python train.py --hidden_size=256 --init="trunc" --init_std_o=0.00454 --init_std_down=0.00321 --warmup_steps=474 --train_tokens=207600000
Below are experts of layer 11 (counted from 0) of a mixture-of-experts language model. Rows are named router (the router's row for the expert), gate (a neuron's input weights, with its number), up (a neuron's input weights, with its number) and show model dimensions 0-255. Each number is 128 + 24 x the weight over its row's rms, rounded and kept within 0 to 255.
Before each expert's rows: "comes after" lists some tokens at least twice as common just before its tokens as in all text. This comes from a sample of Wikipedia text that the model never trained on. Tokens count by the router's weight.

# expert 19
comes after: " |", ")", ".", " |  |", "==", "==="
router [ 95  95 134 127 144 133 129 145 112 138 106 117  79 150  88  91 127 141 140 169 132 129 149 135 149 137  95 130 127 144 107 125 159 127 126 110 166 124 171 156 132 155 131 114 172 152 142 152  96  72 134 111 104 138 184 106 133 137 139 169 138 114 109  78  99 133 157 114 137 111 181 102 121 161 112 147 139 163  99  98 139 128 118 103 106 111 120 119 104 149 147 121 151 146 142 149 122  98 150 113 151 130 118 144 134 147 123 175 141 134 116 167 161  83 136 105 135 136 119 142 100 157 127 124 168 147 152 128  86 168 110 105 137  95 133  94 100 156 117 132 124 135 117  95  78 137 144 122 137 128  96 167 133 108 112 139 150 111 160 112 162  93 166 141 126 117 141  74 138  98 129  83 128 133 174 122 166 119 163 141 156 104 158 157 137 140 104 131 152 102 105 101  91 108 124  92 116 127 116 122 127 131 153 167 119 110 157  94 104 105 165 111 126 112 144 158 114 175 143 115 127 158 111  88  89  99  80 126 136 140 120 106 140 101 118 161 111 145 162  86 117 197 134 142 130 130 118 100 119  91 125 158  81 124 115 140]
gate0 [103 137 140  71 119 123 127 158 108 124 160 132  79 116 117 127 149 112 102 128  97 134 122 100 125 161  98 111 159 152 108 120 125 116 144 107 103 121 156 153 112 104  66 118 146 122 132 144 120 110 158 109 114 181 135 127 143 127 149 147 127 137 134 129 129 110 136 105 149 114 119 140 164 158  83 122 150 138  94  97 160 128  98 154 139 141  97  95 138 123 143 101 122 145 192 149 140 170 113 132 162 130  99 161  69  99 157 127 112 114 146 156 118 157  96 130 134 128  98 117 113 154 135 108 164 113  98 119  92 159 111 133  83 102 139  96 118 105 151 166 135  80 106 124 134 128 125 126 169 111  76 124 134 142  90 161 127 153 129 142 117 110 144 126 159 112 149 110 116 123 122 129 135 147 124 129 109 113 145 110 103 125 128 152 120  90 167 128 122 152 115 154 124 133 122 103 136 118 147 139 122 158 155 169 197 123 175 139 144 119 185 208 141 102 156  96 120 132 124 113 115 176 121 127 119 109 121  89 150 162 103 147 113 129 102 129 110 133 130 117 124 146  77 123 181 185 107 131 146 166 117 168 139 103 113 105]
up0 [144 156 101 176 139 135 109 118 149 127 135 150 149 167 100 133 126 145  98 127 136 107 134 109 145 136 180 139 116 111 125 148 118 108 103 130 141 103  94  97 172 140  47 148 112 135 158 127 126 128 123 135 115 118 128 152 129 133 103 150 125 167 158 121 138 146 170 155  80  96 183 135 126 141 141 163  98 124 104 132  84 114 124 106  92 135 133 133 123 137 163 122 141 125  92 137  93 110 137 116 149 118 115 126 117  98 132 105 147 143 122 153 152 118 151 149 115 143 104 120 153 109  93 149 175  99 145 165 148 120 147 150  88 128 122 121 143 158 130 119 131 130 114 164 168 158 130 124 113 162 135 117 150 117 141 125 162 118 132 122 109 153 131  96 136 141 166 105 113 118  94 113 134  91 141 211 134 111 150 111 176 123 157 143 189 124 108 118 121 120 162  97 158 114 177 167 144 120 130 129 126 154 106 119 132 145 151 103 147 116 142 110 155 144 114 131 167 126 116  89 142 175 148 106 140 131 149  84  94 123  86 124 134 125 103  69 170 174 133 132 164 126 133 153 132  51 127 136 114  99 149 126 152 126 169 142]

# expert 23
comes after: "\n\n", "\n", " was", " to", "| Party", " un"
router [104 136 131 120 134 146 135 103 147  81 135 122 105 129 155 151 153 122 132 122 133 148 164 109 108 157 117 117 170 136 129 111 146 130 128 123 107 153 120 172 133 121 149 132  87  87 117 132 104  96  87 132 183 126 171 134 101 155 154 162 120 151 121 139 118  99 177 131 123 118 130 183 103 103 148 159  61 140 175 124 116  94  80 135 129 126 108 109  93  84 133 101  99 125 135 110 110 153 165 146 132 142  76 112 136  96 148 120 149  95 141 139  80 165 108 138 144 165 121  97 146 107 109 140 118 103 160 125 111 127 154 142 105 139 141 111 143 171 151  90 141 141  99  90 138 162 155 138 113 147 108 167 122 132 123 126 142 140 125 146  75 119  83 170 126 106 122 125 106 160 142 116  88 146 149 131 135 121 124 101 123 126 133  96 152 100 128 118  93 117 119 102 140 172 109 138 148 124 106 141 132 120 133 147 103 136 142  80 115 131 136 147 192 127 130 147  81  76 120 151 151 133 131 126 109 120 134 147 179  65 119 113 158 147  90 172 129 116 112 142 145 114 132  99 128  89 126 154  89 137 118 158 124 101 128 154]
gate0 [ 94 129 123  98 147 126 117 139 133 123 119 148 119 178  59 131 122 109  97 129 113 139  83 102 129 132 128 136 160 115 169 124 109 115 140  85 127 123 130 134 137 151 157 114 116 135 157 143 131 131 114  96 135 106 125 147 109 136 125  64 147 146 106  73 139 157 159 115 135 136 158  91 106 106 140 129 130 133 150 157 133 114  89  94 136  78 112 115 147  78 150 119  98 173 144  88 118 125 148 169 100 139 135  83 131 111 114 130 142 159 142 139 142 112 151 129 142 108  94 124  93 134 150  98 105  99 202  97 174 164 100 114 131 154 115 106  96 117 186 119 139 174 119 136 117 105 158 127  95 104 114 122 136 196 157 154  95  89 110 120 118 161 152  97 160 157 163 157 142 125 108 117 108 144  88 142 150 114 146 135 151 171 119 127 116 146  87 122 124 160 109 143 136 108 112  96 159  80 142 118 171 139 124 120 111  83 142 122 118 126 110 132 135 117 130 130 125 103 152 123 119 152 123 155 125 149 138 116  86 144  64  89 128 138 117  97 143 148 115 115 142 128 138 141 159 158 123  98 109 125 126 103 109 149 124 103]
up0 [142 149 151 134 127 156 120 113 156  91 133 141  85 131 127 159 125 125 100 158 130 115 131  84 110 123 121  98 181 127 135 121 107 134 152 121  87 146 118 143 165 165 155  82 106  87 114 128 155 126 155 138 182 120 128 122 108 112 113 118 150 170  76  91 135 112 160 160 111 138 142 186 154 113 153 105 141 105 132 139 166 117 110 144 156  91 100 155 142 106 151  92 111 139 120 116 127 133 170 167 118 169 115 117 129 127 114 109 127 135 129 104  99 135 142 111 170 118 156 101 123 119 143 122 130 120 196 146 133 169 114 103 113 150 143 111 123 135 174 114 159 154 113 132 128 160 148 160 164 177 124 154  98 148 146 119 117  75 133 154  99 125  93 136 163 144 128 126 164 124 153 123 110 175 112 114 111  62 145 127 147 145 115 135 171 123 134 103  91 132 112  90 133 153 113 140 115 136 131 140 161 140 122 154 109 100 178 117 117 100 116 173 126 135 121 123 113 106 122 166 124 145 153 126 130 149 160 132 144 146  75  73 121 129 122 127 129 143 100 105 154  71 162 101 144 150 159 117 152 135 153 104 113 164 133 123]

# expert 3
comes after: " | ", "| ", "2", " ", ", ", " ("
router [147 151 130 143 135  99 120 118 110 144  96 124 131 111 104 119 158 140 155 144 151 161 108 100 117 163 147 104  85 109 128  94 117 119 112 117  89  98 123 145 140 140 108  83 118 116 114 145 124 168 171 118 125 118 100 142  89 119 126 137 116 153  81 138  92 190 124  76 105 113 120 125 124  88 144 127  95 110 161 116 124 124 145 150 115 167 153 140 115 101 132 115 129 175  93 128 139 115 119  95 123 117 135 109 143 169 144 112 145 111 143 120 135 125 118 118  86  94 126  97 139 149 173 107 111 135 165 148 147 106 162 159 166 131 131  97  96 101 158  96  65 113 124 145 108 159 113 142 149 161 144  96 117 134 136 139 170 115 154 151  88 112 129 123 150 143  95 134 103 121 125  90 173 142 104 126 123 103 161 178 156 129 108 149 115 181 151 139 134 115  76 126 113  96 103 132  88 121 109 142 103 146 122 185 146 160 156 157 126 104  93 190 181 149 122 120 123 118 126 105 121 141 135 149 155 149 100 114 134 107 164 127 163  93 134 139 102 145 109  81 132 130 130  90 159 124 143 125 114 162 117 114 151 137 160 139]
gate0 [165 117  83 129 109 132 129 151 174 134  96 112 130 125 126 119 167 136 159 137 165 145 138 153  87 133 130 115 144  96 160 108 158 139 160 125 140 147 173 127 156 138 114 124 115 157  86 132 150 138 107 150 122 134 111 164 112 168 166 184 137 101 104 145 135 136 139 121 136 128 102 144 143 134 108 122 100 130 130 123 157 129 150 139  82 142 125 130 101 144 145 153 132 127  95 104 104 174 114 125 124 119 105 116 152 122 125  75  97 134 123 131 124  90 101 128 149 116 129 161 151 173 136 149 104  84 124  79 162 138 135 122 152 187 178 145 106 162 144  80 141 120 105 112 137  85 123 124 113 143 186 146 168  96 133 144 139  99 152 117  97 126 143  88 164 152 116 120 127 110 141  79  83 116 149 145 107 186 123 115 172 111 133 140  84 162 133 154 105 157  99 112 131 161 102 127 140 118 125 129 124 151 168 142 122 157 137  98 144 146 137 146 136 127 125 105 125 114 145 151 140 163 136 130 144 144 140 106 186 100 162 131 153 139 191 148 109 117  75 129 155 141 132 155  94 108  86 140 141 119 150 146 100 140 121 110]
up0 [117 128 137 137 151 182  90 111 117 146 126 132  66 110 187 126 143 127 122 129 133 118 117 146 120  83 127 101 120 158 150 105 138 146 125 134 128  96 115 144  89 111 130  91 154 130 113 117 131  97 183  95 120 112  93 113 133  63  68 107 106 141 159 134  77 135 136 131 153 137 125 105 148 105 166 118 153 163 165 121 132 124  99 160 117 130 164 147 144 152  97  97 151 124 147 150 166 122 131 134 134 124 131 147 125 122 109 137 149 128 162 127 122 143 142 117 190  93  96 104 105 134  73  84 139 159 113 186 144 107 183 136 115  77 156 133 144 159  90 169 112 104 145 171 121 117 100 160 167 154  97 126 117 147  81 104 122 169 124 107 138 128 121 117 136  89 172 120 137 163 146 160  92 116 143 109 144 141 129 176 130 119  89  83 137 123 115 114 109  98 142 147 124 119 144 153  91 145 106 152 141 135 118 114 152 139 143 124 125 147 159 127 120 158 116 142 108 107 111 110 136  99 113  89  88 128 134 117 144 132 156 128 120 142  88 112 136 143 105 107 134 119 160 146 148 125 132 119 118 143  99  87 122 102 123 126]

# expert 6
comes after: "1", "2", ".", " | ", "–", " "
router [124 140 134 150 123 105 133 150  82 174 107 153 101 132 104 141 116 117 169 110 113 123 127 145 175 129 108 125  76 140 127 129 122 138 116 136 128 107 120 130 144 128 110 164 137 130 133 137 147 128 112  90 145 148 102 132 178 116 141  94 154 136 140 111  89 167  98 178 150 151 119 179 122 123 107  94 121 149 150 136 120 121 134  80 115 127 101 119 129 101 155 171 114 148  94 172 139 114 147 115 141 137 124  87 142 127 109 145 136 110  85 126 176 136  82 123 134 124 129 119 127 158  75 110 119 141 110 133 121 116 123 166 169  73 101 131 119 126 113 131 119 120 184 128 117 169 159  98 139 130  90 120 117 113 130 103 145 133  95 133 145 159 104 147 148 143 152 166 155 160 118 111 146 182 137 150 127 150 134 100 122 128 158  44 131 190 116 108 135 165 159 161 133 140 115 135 132 126 158 121 155 116 170 135 118 119 125 113 131 128 137 135 106 118 129 144 152 108 135 113 157 132 130 128 146 125  73 144 118 123  79 143 174 120 116  87  70 149 148 136 160 166 134 130 129 167 169 137  70 123 132  80 135 117 135 139]
gate0 [103 126 140 133 151  71 140 167 135 103 151  96 139 117 101 164 126 129 143 164  71 110 135 127 154  88 154 127 128 154 105 142 167 157 115 119 136 120 106 116 143  92 106 159 161 135  90 120 118 115  83 108 165 157  98 131 123 122 134 135 141 154 115 116 125 123 145 110 131 139 107 104 189 142 116 143 132 141 125 125 150 125 124 146 116 102 103 150 140 144 161 128 112  77 120 156 127 151 150 105 128 153 151 149 125 122 148 135 130 147 125 144 123 152 111 116 135 157 102 173 109 120 106 121 113 122 108 117 129 131 105 118 142 108 110 147 124 152 122  58  88 120 122  82 101 167 143 118 100 128 122 129  82 134 125 114 136 136 124 108 101 134 111  73 149 106 154 136 106 122 125 129 154 143 175 131 132 124  69 124 175 152 137 123 106 160 131 127 137 160 167 170 163 165 108  96 138 159 123 110  78 132  92 112 157  66 145 129 139  93 139 129 106 129 117 138 113 164 147 160 130 111 159 169 143 152 151 178 116 120 127 141 126 106 117 116 115  67 119 144 124 114 149 104 182 165 125 135 125 133 122 146 161  52  80 121]
up0 [133 117 158 133 111 136 101 118 160 121 127 146 104 157 137 111 110 116 168 125 143 161 134 136 149 128 123 143 122 133 155 153 114 125 153 130 130  80 121 141 118 148 119  82 129 128 144 124 137 138 115 159 140 113 139 147 146 119 124 107 144 156 180 130 111 111 139 167 130 154  96 128  71 132 121 155 143 133 116 139 161 124 129 126 143 121 145 135 160 105 115 127 185 117  73 106 114 118 120 128 130 112 153 113 146 125 167  89  91 104 152 148 111  86 113 139 126 136 140 111 170 119 146 141 125 123 123 119 212 127 120 108 116 154 100 107 143 121 124 156 162 129 130 174 129  50 130 207 163 112 120 132 113 139 124 195 134 150 115 144 142  69 111 132 103 155 103  97 150 157 174 138 132 136  94 122 114 119 121 142 135 157 132 130 166 146 110 148  98 100 123 155 116 143 114 141 145 144 133 115 139 111 153 103 143 152 111 142 134 135 157 122 131 133 111 125 115 145  54  66 136 144 132 125  70  81 105  87 137 140  71 110 101 126 108 133 135 139 117 136 136 108 108 133  98 131 186 141 177 118 133 120 102 150 164 125]